python train.py --experts_per_token=4 --d_expert=128 --d_shared_expert=0 --hidden_act="swiglu" --lr_router=0.00168 --norm_place="pre" --qk_norm=true --init_std_o=0.0 --init_std_up=0.0246 --beta1=0.95 --warmup_steps=90 --decay_shape="linear" --final_lr_fraction=0.0 --max_steps=3551
Below are experts of layer 3 (counted from 0) of a mixture-of-experts language model. Rows are named router (the router's row for the expert), gate (a neuron's input weights, with its number), up (a neuron's input weights, with its number) and show model dimensions 0-63. Each number is 200 + 30 x the weight over its row's rms, rounded and kept within 0 to 999.
After each expert's rows: "gets" lists some tokens that make up at least twice as much of what it gets as of all text; "comes after" lists some tokens at least twice as common just before its tokens as in all text. This comes from a sample of Wikipedia text that the model never trained on. Tokens count by the router's weight.

# expert 2
router,165,227,217,175,217,233,224,172,178,164,235,155,222,228,171,176,172,246,156,210,165,148,179,179,187,214,231,218,174,220,208,181,171,180,229,173,221,232,224,238,168,159,213,146,230,177,227,173,161,217,171,169,230,208,167,152,242,228,158,162,219,201,178,165
gate0,187,178,220,203,195,171,167,182,131,117,193,199,212,150,184,240,149,175,196,222,198,206,177,223,270,248,184,215,222,223,151,178,151,233,231,165,196,221,198,157,228,150,237,179,183,218,215,169,176,234,192,258,222,251,252,202,218,221,203,196,186,207,228,226
up0,152,218,236,218,215,206,195,157,218,186,175,211,253,152,248,230,217,193,213,212,252,215,194,255,189,211,222,220,192,249,126,161,223,217,178,136,217,215,147,168,241,200,228,204,224,251,201,176,188,153,171,262,239,248,234,206,171,234,228,157,191,179,173,218
gate1,219,180,266,223,173,169,199,180,187,238,170,195,196,160,185,183,222,135,226,220,209,177,203,161,185,221,205,265,256,162,263,198,174,164,223,244,189,152,181,225,174,226,130,207,185,234,185,191,236,216,262,231,266,228,171,197,247,206,236,210,207,199,182,249
up1,213,174,152,218,204,194,223,236,208,185,184,215,186,188,221,235,210,227,195,181,214,208,222,275,194,184,166,134,247,286,166,195,175,187,189,223,194,180,168,208,197,216,178,187,229,181,221,188,207,209,208,196,182,222,245,197,176,217,199,192,118,201,225,197
gate2,217,184,225,217,232,198,202,190,238,190,192,175,238,188,208,164,204,242,178,201,119,187,219,197,209,242,168,217,234,186,194,216,235,206,176,224,153,227,186,180,206,191,210,224,174,189,159,225,177,202,218,224,188,223,250,189,210,231,216,254,183,192,182,161
up2,137,256,166,176,239,185,238,217,232,188,221,188,204,146,226,246,228,173,180,221,213,179,166,276,190,212,202,207,189,204,166,185,173,244,263,182,153,196,162,240,233,241,238,233,242,182,199,222,203,160,157,276,183,224,175,147,164,173,183,137,205,192,174,226
gate3,207,200,155,188,218,213,238,167,246,106,197,161,200,201,171,174,190,206,198,191,176,222,193,146,176,200,159,225,207,236,204,219,194,205,189,197,222,214,200,204,215,175,199,233,233,226,211,199,215,215,218,195,191,206,197,154,189,114,224,229,260,162,235,151
up3,198,187,151,192,191,240,202,193,225,177,153,145,179,175,152,218,199,243,241,172,165,169,220,184,160,253,175,206,209,207,207,217,206,217,203,190,123,216,204,223,172,160,197,254,146,233,201,185,224,206,180,212,225,178,178,201,247,153,201,192,220,227,226,143
gets: "| ", "\n", "|", ". ", " ", "2"
comes after: "| ", "|", " ", "\n", ")", "0 "

# expert 3
router,177,212,228,178,211,228,236,167,171,165,226,163,226,241,167,190,164,229,172,211,178,152,207,203,164,215,238,224,163,221,211,194,183,167,236,174,240,241,235,232,177,171,243,130,246,159,239,164,171,236,177,179,227,200,189,160,239,231,161,168,234,199,161,199
gate0,191,164,248,180,207,203,191,247,192,255,186,221,188,217,165,158,253,191,186,207,183,200,234,211,144,225,226,236,213,223,152,210,143,254,251,196,206,209,225,214,229,207,169,218,257,262,206,194,201,190,159,202,196,220,129,211,188,198,200,223,215,200,155,199
up0,194,204,168,223,273,195,156,224,184,204,197,224,195,178,166,155,231,200,193,201,198,197,174,201,204,260,210,222,179,195,182,210,212,251,194,170,197,119,201,169,162,148,142,174,216,248,251,168,201,211,175,231,186,229,192,200,191,189,179,194,193,173,198,200
gate1,279,193,241,193,169,218,206,145,191,245,256,192,173,241,240,227,176,157,208,208,234,214,140,182,201,215,236,221,142,223,213,179,201,228,173,290,138,211,226,235,217,213,208,181,194,198,174,196,160,196,238,176,190,214,227,222,218,181,202,159,259,204,230,197
up1,236,167,218,127,198,204,247,293,223,217,182,201,233,187,191,222,166,204,186,200,264,251,238,164,232,181,274,212,167,235,192,224,119,238,248,234,183,245,207,257,270,194,195,222,217,224,161,163,233,238,211,144,186,227,211,239,227,145,172,193,213,246,201,199
gate2,147,205,235,179,246,224,186,202,184,249,154,159,157,203,235,209,176,255,217,187,212,191,207,209,209,231,190,154,212,209,191,142,229,146,221,208,196,219,236,169,258,218,206,263,184,187,164,243,183,157,212,220,167,211,220,157,199,145,172,114,215,213,205,237
up2,202,230,162,224,225,234,218,131,173,171,197,237,187,226,250,191,237,165,144,211,214,187,237,209,197,196,225,163,151,209,232,183,179,164,190,185,179,240,184,194,200,210,143,201,215,184,229,239,189,242,180,204,199,219,211,167,215,139,177,185,202,208,262,200
gate3,203,170,158,210,173,224,143,204,230,216,175,245,158,196,213,165,204,150,221,224,160,221,221,180,206,174,161,299,198,213,188,252,248,265,163,229,170,202,186,185,162,197,243,207,215,205,225,276,220,232,269,183,172,233,168,173,210,151,201,189,213,155,185,191
up3,222,192,144,195,214,197,155,185,246,255,208,194,188,186,178,155,218,164,251,287,183,179,191,180,168,201,222,220,169,187,250,180,221,233,182,172,230,209,232,232,178,193,255,216,218,150,279,283,202,225,227,185,168,177,244,172,221,176,186,220,171,192,238,140
gets: "| ", "\n", "|", ". ", " ", "1"
comes after: "| ", "|", " ", ")", "; ", "0 "

# expert 1
router,186,211,234,173,215,225,221,162,178,162,232,170,224,240,169,185,150,233,172,213,166,169,218,199,175,216,234,231,149,216,213,192,180,161,234,171,235,244,239,240,184,172,244,133,229,174,227,161,171,226,169,166,229,211,183,148,242,238,174,174,236,188,169,184
gate0,215,176,207,205,193,176,203,149,183,175,224,173,203,151,170,188,208,149,207,213,223,204,207,180,202,190,198,153,190,236,229,202,223,197,163,175,224,168,204,172,272,231,199,215,233,154,219,148,173,209,200,246,265,281,207,170,220,206,218,194,192,192,196,211
up0,200,179,190,148,188,202,250,192,204,196,199,229,191,194,210,162,192,196,169,187,226,191,213,220,200,171,145,213,186,231,203,211,222,181,203,199,191,222,214,222,141,161,198,240,287,213,206,197,177,192,224,191,195,173,154,204,191,157,162,239,240,239,254,214
gate1,222,179,216,193,225,180,170,201,172,169,214,260,166,236,188,186,212,234,225,204,216,201,217,208,172,231,148,235,233,147,202,202,178,152,181,135,185,223,185,201,160,234,157,219,143,200,224,150,217,196,195,198,183,204,177,174,212,181,202,242,262,267,214,191
up1,186,231,207,180,225,249,191,185,191,156,162,143,206,201,189,215,198,213,266,175,226,176,174,231,187,187,230,211,160,151,180,233,193,247,204,212,195,194,212,216,171,161,224,233,189,179,177,271,210,212,169,180,198,175,228,170,202,190,183,279,202,193,231,154
gate2,276,204,183,205,164,223,207,201,194,179,198,184,222,255,164,231,191,182,186,171,203,206,224,150,167,173,212,228,193,151,215,198,173,230,232,243,247,269,205,191,177,200,223,178,188,200,218,217,232,178,226,189,209,241,217,192,162,246,246,183,219,171,226,191
up2,228,205,238,260,181,196,234,202,178,220,250,165,217,245,203,188,231,227,244,209,237,156,216,229,150,130,191,222,199,199,201,260,223,252,138,248,224,189,123,185,211,181,190,194,223,157,224,205,195,184,157,217,192,234,211,208,267,222,211,207,234,145,185,170
gate3,195,233,185,198,218,167,207,223,195,244,200,221,205,243,248,222,183,204,211,189,236,199,216,171,200,218,220,220,241,221,199,152,212,181,178,168,217,221,160,130,187,230,216,179,264,184,213,217,176,178,192,145,157,209,210,191,210,224,209,198,185,192,182,189
up3,247,241,209,190,210,170,182,232,205,183,215,189,204,245,163,237,162,243,211,216,205,214,260,152,213,251,247,192,198,147,201,227,216,116,180,216,194,205,189,225,223,232,210,213,168,224,246,203,198,249,195,207,215,182,247,214,211,189,166,185,232,200,239,234
gets: "| ", "\n", "|", ". ", " ", "2"
comes after: "| ", "|", " ", ")", "; ", "0 "

# expert 4
router,204,206,230,171,230,234,211,174,172,166,227,181,234,240,181,174,158,232,186,219,157,167,196,206,173,243,238,239,167,222,227,187,177,174,236,173,216,241,237,229,182,180,233,143,235,169,209,168,163,220,183,162,228,196,179,165,251,233,161,176,224,192,173,191
gate0,226,180,178,189,211,281,216,146,272,162,180,194,228,185,159,236,218,208,192,242,182,190,199,204,260,231,169,232,216,175,184,159,204,206,172,179,124,163,244,231,183,240,210,235,176,168,198,165,166,213,233,212,140,200,239,239,264,174,213,217,178,221,182,203
up0,235,174,249,211,166,166,209,196,204,208,216,185,241,221,247,164,186,184,199,223,242,172,208,183,236,200,147,192,164,182,216,175,250,232,192,191,185,232,206,205,253,208,181,189,220,226,197,208,185,207,186,206,219,208,215,234,179,205,170,197,159,208,156,206
gate1,274,176,238,248,175,224,211,216,196,226,179,248,228,214,188,196,195,157,213,163,184,222,181,167,218,234,161,192,259,188,196,180,158,232,237,181,177,245,251,253,202,183,167,204,162,228,214,207,168,235,192,215,173,231,167,208,201,223,185,206,206,191,223,135
up1,232,156,245,179,184,220,211,182,172,233,174,173,239,186,203,245,205,208,231,159,172,201,211,187,209,240,223,227,197,181,156,207,133,225,157,194,228,191,253,201,171,211,165,222,183,235,134,216,228,196,203,220,184,215,202,197,211,244,147,204,194,204,222,209
gate2,193,173,228,188,207,144,176,209,164,203,196,243,193,209,212,189,235,194,191,244,202,224,162,199,212,294,155,257,195,251,170,191,161,214,204,178,182,182,191,225,178,156,196,254,243,200,207,195,226,240,208,192,225,169,213,176,190,190,201,156,178,173,201,242
up2,231,203,226,206,228,215,219,199,249,184,241,192,182,159,189,200,191,199,217,224,238,200,211,191,185,195,149,249,184,183,249,203,195,164,128,217,224,204,187,213,196,180,151,180,189,250,217,246,205,206,224,251,182,211,210,167,207,180,216,234,228,240,223,243
gate3,208,131,178,220,203,178,174,190,193,210,207,187,171,215,231,150,228,149,232,161,241,143,157,146,192,206,199,237,187,183,182,234,204,262,150,186,185,191,215,199,245,210,238,170,187,240,157,161,176,211,188,218,190,242,203,213,198,225,219,223,237,205,282,184
up3,168,256,232,173,204,206,203,202,145,184,241,271,257,203,165,233,228,236,180,196,169,266,256,235,250,193,189,181,200,204,140,196,171,188,213,215,210,202,161,196,167,177,147,195,171,195,216,197,228,188,215,212,207,195,182,163,254,190,206,211,230,233,144,283
gets: ".", ", ", ". ", ")", "0", "H"
comes after: "| ", "201", "200", "(", "202", ": "

# expert 0
router,159,216,238,172,225,218,228,169,180,147,223,176,229,230,193,187,177,243,170,207,157,163,192,202,173,223,243,233,178,235,195,178,182,182,233,171,240,250,248,249,193,160,237,127,241,168,218,164,179,216,147,188,229,210,195,166,247,240,165,172,241,201,165,186
gate0,187,218,185,261,195,204,196,223,195,220,176,217,215,256,222,218,175,203,206,172,163,231,199,195,189,178,182,203,201,237,191,213,193,200,183,190,162,176,149,267,213,222,177,202,217,202,193,195,183,228,207,215,181,215,214,214,192,159,245,205,219,233,220,203
up0,184,182,205,182,206,215,185,133,192,257,190,190,200,141,225,192,247,214,191,192,247,217,234,161,219,225,213,173,162,190,213,169,225,213,193,216,203,220,149,199,184,189,228,200,212,202,222,184,170,195,198,179,169,194,243,184,185,238,180,210,193,195,134,217
gate1,238,200,172,227,152,199,160,203,203,191,212,216,172,182,222,245,172,151,216,246,192,226,147,190,196,201,177,163,189,224,160,200,217,261,205,231,200,246,195,201,204,219,210,212,224,234,201,175,185,216,251,228,225,192,202,222,210,182,219,146,206,162,167,216
up1,233,229,187,224,192,181,201,178,211,214,236,241,194,182,193,270,237,187,217,184,193,211,184,218,218,224,195,222,243,242,190,212,225,226,191,235,225,170,223,202,161,153,197,194,184,204,235,212,209,249,219,205,270,168,198,222,238,191,200,177,192,139,185,201
gate2,155,214,174,235,236,210,256,205,162,188,209,208,169,136,217,183,191,191,187,191,223,177,190,208,245,161,204,175,118,212,178,174,184,213,210,217,177,183,194,196,158,191,217,165,147,216,229,218,197,237,274,221,220,175,235,154,154,216,183,165,204,198,190,172
up2,176,213,170,243,241,161,149,218,140,174,255,243,161,190,138,223,186,178,197,174,215,224,213,195,250,171,227,167,170,236,232,199,185,232,206,224,181,183,193,195,189,179,218,201,182,221,236,213,201,181,154,235,211,199,209,153,158,243,172,194,185,217,236,173
gate3,200,175,186,199,207,190,219,195,179,232,163,217,201,160,214,158,244,190,268,195,163,203,169,162,181,218,186,190,206,214,198,191,162,207,204,149,191,246,211,199,219,193,162,178,165,165,229,182,240,231,186,231,231,197,195,201,191,191,185,176,203,158,157,162
up3,207,187,247,179,241,183,197,187,192,153,162,225,181,216,200,251,185,203,143,217,225,177,184,164,225,140,210,172,205,183,180,230,246,205,214,256,227,206,187,206,207,203,184,238,196,157,229,251,165,199,198,153,214,190,224,161,271,191,190,233,202,219,220,197
gets: "| ", "\n", "|", ". ", " ", "1"
comes after: "| ", "|", " ", ")", "0 ", "; "